python train.py --d_expert=160 --router_score="sigmoid" --routed_scale=0.707 --norm="rmsnorm" --lr_mult_qkv=0.7 --beta1=0.95 --warmup_steps=50 --dataset="wikipedia_en"
Below are experts of layer 6 (counted from 0) of a mixture-of-experts language model. Rows are named router (the router's row for the expert), down (a neuron's output weights, with its number) and show model dimensions 256-383. Each number is 128 + 32 x the weight over its row's rms, rounded and kept within 0 to 255. Numbers have three digits each.
After each expert's rows: "raises" lists some tokens whose logits its average output raises strongly, later layers aside. This comes from a sample of Wikipedia text that the model never trained on.

# expert 19
router:110142080152118084127180124177174149156143133126110086112143175168189164111164111142117111165082122163171112079067164167125137188167119152079153147138164123151097114111131078132186106125145111086134114112074130132101115106117129107109099120087138153118135130098137132163115141073100095193142146198166065131227118094129123141101158152166111142133131139114122196129136130185051156095126
down0:180084127156054129178155125148182136139104097095121134062127096153205148124108134107135123126115136109173139107161099157113163124098120128144115078128133103161167117060136122144102126185130116092128124172126202104141086140047132117154149189119109153132120121198123142153106068181145125115116174125133169143122150153129134089106140118096118115163133152133166156157157142125139164141109
raises: ",", "at", " and"

# expert 37
router:124151120089200141084218118139191132131121169176187160137204181159172147173108006146152064139158105158160086148101132145160074125133115160089167163149147104128118126137130116122094075149116122063143127139118115111145125130152132117096154143106094105156096147146136144187175150075100131178116113160112135118125133124116172170102095131162133114123112155161132160142099118128087161145174
down0:099153154133108124165146136134140152116126138118135157181115090154104151104158157120163115073116162135168102162080184138167139114117125148176150143071153141207103096170064136099131130160137144155153190129138148201116100149179147136150160078141050098147139090106153181108105182123071174063133142075142153143171162150122149136125122124130058138125134123130106096121115134197147158125108
raises: "1", "7", "9", "8", "2", "4"

# expert 23
router:127134129101155105149154130165153117104122104105170171093104148208164138166104141122114069108147118125146130116114048124113088157120079125170175137149126108079197159126164096144176057165163061089176077114098156093147119153109195093095191133133113118135107161178123175150147199072122160155171111174130147119138117144091119183099082113138121050092156160133074140085171106136112131087137
down0:112124107099169125124134215131167134120126136115126044151131124086152164149155080124067130110081143137113114158185168058114175139140166140113057196130119116150103126150090138130169107138088139079142132127097094128144128081090146127129179100159157132100134145173133136178105103158160125130153147140136151198158161100210163095060164106138122172152159079151115171187113154074090124124151
raises: " ", "-", " The", "The", "1", "2"

# expert 8
router:101089144114144118150132117125147148153155131133157135074078138176168122101101080173146125165122084130127128081079121121174072120099106112115187150139070170126171150132162118148126115151098155031136111146085157126128083112122079093130157083131172163111098103136127099184147108132142128148143120154160168143126127101115085131101071122127164052069083169137152133136133137158087187137153
down0:119106096129113104065096146086113088136076089103097097223134107137152118176146151119079126136179187104201106160137157069129155100160113214132148118164138087114157162166127144127145122179164082108162155136097120136113117130144142157104142162102144199133165163123148172093133122109123164173183107111104079033106128107119205147159118086131106106160114069132135144195154120104156137144157
raises: " and", ",", " with", " in", " or", " ("

# expert 32
router:081153114110127090149137149112174111157136119108130091110162182120149105131094122122162140108112135142175139078131100201078075098158096123114147158130157156167111081156128165105151079170075162092199077189129101119150102099107128061140187131116106102124142129159117127137125131064164080147116121171144130170096135117157100131101123120153180129130134193082063184142130091150140179157154
down0:122136138123148102122119181126115122092154161076104159143146128091108155131109073144155103115132101135056126160141137143068122134066113176166168062162127104138151089119186083071117100176105129108100137179058120152132134156137139129175098130146097071121185146115144064166137047155137092116103141117127136152162125161121152131101099161128111142163127158146119098079164107122094120099176
raises: ",", ".", " |", " and", " (", "l"

# expert 31
router:116116121138167100143165084126165120140116151092164089100080174170110149125133063116111122134120106123150162143109157102111101079156076099146132168156119105119128207124139124147158094138123106076138139150091197150153083117067153152089198145177156138137102174156079168111101120058152121095128106140137098162159165108127120148102105151112141142074105138107084177164138112128119167122129
down0:087129147101106184153127157142108097135140105165175118127172163098107127119128156087102127156078193177145147125108174124150114070085094098126094085129157111140153104140109152108176178144064122161131086094173140144108133127092095125142199093139171099172085134127151106123139094060116121111158051141198156131112152135074133131116139152140141134110154115085069099126073152151175129127141
raises: ",", " and", " to", " in", " for", "."

# expert 1
router:089151173156134089143129162112167087165107126111123114130182153194157116144103125096139141158111157155137076090136146127169090152165114073128179191145163118118145124122156167113096097156155107089174122117160119156108095077101232077116170117162118084099104139144130137177086187073134095100161144127123129134158136121154130163145077144122139100174112153089107142128158108159152134136148
down0:111110168167142121115185151096118179091123132125089130122069089122170121112107143125059180164110101099102117120145135122139148141110133126076134078124128122113123121111133145101061104131140073113139172088105162079196137194139100154134091109178161135124146159127124124157100079218138133120119151136096120123117128117058076107115112094132145078069139061176126107121148107139138114104183
raises: ",", " and", "."

# expert 13
router:099113117135150100098169163157172104153138129125146126068089173138142152133089098106114127132099096159140160127108147140112123140131083132152212135195127094126119164103169128107146069141149145099133134180118166106101135115113123081116155103149090133113093164189141123140148142110104117183129162145139064108167148135136112125104115197136115150098130118092075169143179095105071147154133
down0:076072135105114132120161169132146053141093146103091122126181144108123111144140106097153151152085090114103154122140130159158136142158120125099138104121202119124107095152121066139149102174082130121110101146084127157139128112120064132123165153122119087116116142117086171135113113124093143150085138093133121093071124124136122130114145074077107131082149129075115155123050204075194134069131
raises: ",", ".", ";", " of", " and", " in"

# expert 20
router:124121136135158089097122087166130173112167111106153140049077147166151107093087096137142087148129108149100128064131091131143063141111114121095163179149123164136156159175151104137138130182108109058127110148123128148158154117120053129119157064141140123102102116132180143207166112125150137177142118135111141164116083036135106125106085151184172113079071162141142118168144159150095173129151
down0:195140112121123136121080153116147172116176148103081120190088106113025155100135127082096127150099147191150107102108131131090128144127116174152129129059169141160057123163170157168113068099167092166157104182149173087104103127119202129142126159139108161090062128135120149110074071128144147087141096088062113137191103127120106115145176055181163163145125147159144124115173137093196081132126
raises: " and", ",", " of", " in", ".", " with"

# expert 42
router:056211152113164085112149160173154104133160105086142133059118130140152142178108122173136150109054136110174122137136147073144136106103151127119165172132114131141174139115138118089124081157133100146103071172127112122132131157138183103127144135115121132157135133180111146161150179095155141171138124124094101124112134060139127150115108230101113095119120131128075131078134078158119133122165
down0:131130165155159140138130053163188091087134149057127153092128136148121121089073147101118141162114134147163155112150208127152114168177088169137067126178124113142143167125153085022122169197127167151139105118160118069100122106057143149119202115156176168134144148099105150184103140088141088114074121130126141102143118148098142111078121117119114129116153118172137138121098131118129101137135
raises: ",", " in", " and", " (", " on", " to"

# expert 14
router:079167156135170087134173095157187137158112094139147143110128200126193094162102134152141098186110147146157131130129122140124128077160090114110142156153153120104140158149182108113117102139119130060152101130116130124154132131142173076137194111125132117182074127188109136163138136067126123195150124121130075116137136119151100135119148179147180142112118146121103148142097076190145160176164
down0:078120106171176135065130054132139128084129096100118062207159151140091123073162089165129175184141119125075092122148128173111102159160148156120105055115130151099149141098112147184127151056059122064165166089170117165137103124080187110117082179145151123120136140119103024153102181131162113145040124121130171128116089154104172074130127131195150076084178083115109161043141171102158037188074
raises: "2", "1", "9", "0", "3", "4"

# expert 28
router:105147127092155054106150120140146096146177145133176130066094112200161130165123141133167124137099084155201167141085071154165119113163110140117231153183112135149143133128213125129127122111164122077097123163129133120152089109108146145102173128158146144165110134161114121123157139121102110140068119112092146086124079100138119111140089138125120124150123145110091199182128091179100165168158
down0:080128151173111121120170113131162171154159153128148156195149120108140100154164146154169172097146064106095194120062108093124155116127189127129129199157150147146091145127136096111112142127121097136108101135133076153152128124113091055120108118072089127118154116138069177197152149100135157077095104113074083132164116146084119094148146100117100109111138134104181092201121114121137121093126
raises: ",", " and", " in", " of", ".", " to"

# expert 18
router:078150093116176085120195119121188104086160083103125104086131192144148113151111137190119082136125124127184113117138092107119126134154066128128183157154153043148151167122177073143179111129183101098149132118104080114154122096061131135133168106097126168154118109096153138149170141104155071158167105139090109141161121121122192098101129175129143103143135207192065158149186066174078153136104
down0:188153136151200181147086241135092108127120192140174098126175124166103130061094166116138137109109172178123043115140143153128124161144133175121135208091167126119131144095117168098182093153092154164084123197111130153132134084110129175169098113144128095117136148090179120165110129150118167151163126148169082146146110132109117117104109069155103122082123098161155094138138183163077152076100
raises: "-", "l", "st"

# expert 40
router:091203112108185114106231185125149097105139134165155168113095151170148106176112125131135097170130119111154154118155146145142118051144120125128123156171125204173132109129144087175109101138110144086126111137113116133134134073076070108119157151122129160095124160156105144114193128118129118162128140149085087122102133139134176136138142133111146112158121119106089169170170136128110157051180
down0:114128139182113126073152086142080137109095168101134104178081147080148100121092136139107132211111101137160175101163113132189164113071104126137110097108201077103118152167120070081140145184171123095190116125074164145093109091166172167103149157109151164124137188128116120130112138077147058154120126155112140129148148097159139144079131165125087155145147110152143101160115134165127097088138
raises: ",", "0", " to", " and", " the", "."

# expert 29
router:073202099150116135148120154176160071138130107104136157115138138140110102138144142094123123146062141157181087138088134139129126162167154094142146205126129133163128137115145136105141070080129145093164104126062118129125135116122134059086130099128133104135087113168142095151169148098164073167140116155126067087109152104139143161112083154176117141146106106116104191171123095120125169137164
down0:197131099181137160097121194134141141079170114171135103105163083125126092168125133139084159134144128137105101166107132156134129100132166141105141149124133124168159116139156099150101169142182106155141122151079126116165108093165130185159163105087176143120140137153191119102122113146175031106035140141164140118121140154146116150120161186113098186094108133083094146134145114132087120055129
raises: ",", " and", " in", ".", " ("

# expert 36
router:072141144121152066119166131160143085145155092138176120058116085229138166175108127126121125168118106122157091108113138106150116083174103114108162196151129097174149126130169134144152139139154101080165173161138147119170104074070141161118145150098139139159120112144153137122111155125117104097114128121113115161125125138121144129125116162093150064110166156115079177194148092171071170089131
down0:154116112132148121074130097030100128151190160138131123147122080153078121075077144119163137139129117139143131164102122179141167115179097161122100120117145131076128133100137131125165124076109124179112099117132102143146047100163164079081124132097128134158114111107045185103149147112076182087112125119118121149138111137139066112110105187095151140122135093091130140122080118129157116105122
raises: ",", " and", " in", ".", " to", " of"

# expert 15
router:114174144184118075077154148175193144165119130130149177072150144156134174108119143132214089151102122153168146126080112144234122156140119136138174163150077122165134118098125153157105093159129139034204130179116126171086114104128151102098120138082125164156127144167148167150165133123116174184104096112124125182141143153112149134101095131122080099109087155106130159176156062121066146104150
down0:147113157153114122128072103162107091146068104063116118147169143184100104133104116126125144113119127165159086114144134140142150148133129142092088164132155130164063090147131163201145127128086174165159143087118136096126126136210232106094144133130109151100129158144105144093098075159199120114199116162147190179087078086160137149110108114153146092160110177143082116132112109150180116149109
raises: "-", " of", ",", " ", " in", " to"

# expert 38
router:074196133122159125121152091128173105155123106113163111058166110140148127155125111159145168130071133123140159125132128037127131112095134130104161153151106121166155114103124144126091070156130113131130114141115146128122124126133206104123147139106139112121156131196150161220174161109142110184115134146111112145096129104130105147096134206123111100106078132115084133083166095178115131098168
down0:060134164085127124120115075096063088183132155086100115107127088165134106130188167132100116097095116029076129059164190176144193108175131121110095119149118120147104106157133085158154126156135120118154091108101126132143145147143131104101140114144175094080094070107040171146122132145105123131137158111113145103142110169161111118170167144151094135128160117108153090032139156099127164114121
raises: " and", ",", " ", ".", " to", " ("

# expert 39
router:123121139061171103112211162135146108165138144165215117094117229139159177140075053173133141154164118194136122125168122158130160129099099128124154147153089135111111204132131085135162094129201156088102068170161086089128124090104174147109165141145174101129113114101148135137173121078150149214107099154116065129162109096092128146106140123143127113129106167136056148154140110148112165094125
down0:114165134166094131132095113144168138117085068146095131103145119148128147113084148155060159132127185093129111066119122104147150113244102086096122139103112095198115101091105150105146122177111109179137181093124103174114110099154112104101152080124119114112156101040187074148115152141074192075114147121196173093107125139155130145103115148159148147095114123180173104113139054123151134087109
raises: " under", " in", ",", " on"

# expert 41
router:073212124090144092123164107126193132150153167163189139088135153144190151157132120149154141205141132159181136100128147135141093095119078100120177161172134159129117121125157114145134096108144100070086110168104119073140159160126121124134132144134128120142074146141140131119148166086132121196127116180109101089123124156085154145092089182160164132117125139138091197144117091139091179116153
down0:118128117090140137123147164128086188143099182167118131179119126147109110110167097149181075080119137139122129145135157191132152152142134148157098111093133116179112170115063123108084139159133138108088140134152102161134176086134125071099110199170115143130172112122155151091182107146161105157123110112114172080106139128137108067134158135109176118121079118090151126091106193097123122119145
raises: "1", "2", "0", "6", "7", "5"

# expert 9
router:071145153084161101075105088109184149108147077089165119090170150146130086118091084155081126171096183155111159128143061107127090111119115158088125190147099102179084156161146133126138072140106089037137117140150140155182113104117097117116166130118099089139113124170128142112150146088159173158132162126116124143136084072145185119089117106134161122121136115189114140158113139143158177104172
down0:124102136118107151110098078111119106131042111170134123144117119119126111071139159154166178166180064163083152128135131157128147127122210118082136105119138076130145100169133126057102147123184143179114134151113129174180153108095082075071149088120093179124105115126150070161116115132121072150032142183118135129079150151123109137191170139128111171120066109075173155134116122166159146127117
raises: ",", " in", "s", " and", " ", " the"

# expert 2
router:081132145062150062114168146132099158116152096114122161135111114122105080158079081093071164197122137124116094069123151067103118124140083123082145165181151125145110149155138131108161083166107136072084107087167145151135096086156133091137134143174133133084123145130085120174175140139109123181084101180157159114113124156141136113109074176147200137064137094089109151126136101149073187130148
down0:059073166136129179102122190141142164138128141115120159095103092117174114108179148082148063124096148132152190182146096124105109098120138127167136110092122054100153108164111128188121137117171172039143179167159164103118128149129096145136119129121142152167141039136095130115169132100111167155127153164100066105125149198130058076126142084155158132084136134128111103172127134089126127167118
raises: " and", ",", " in", ".", ":"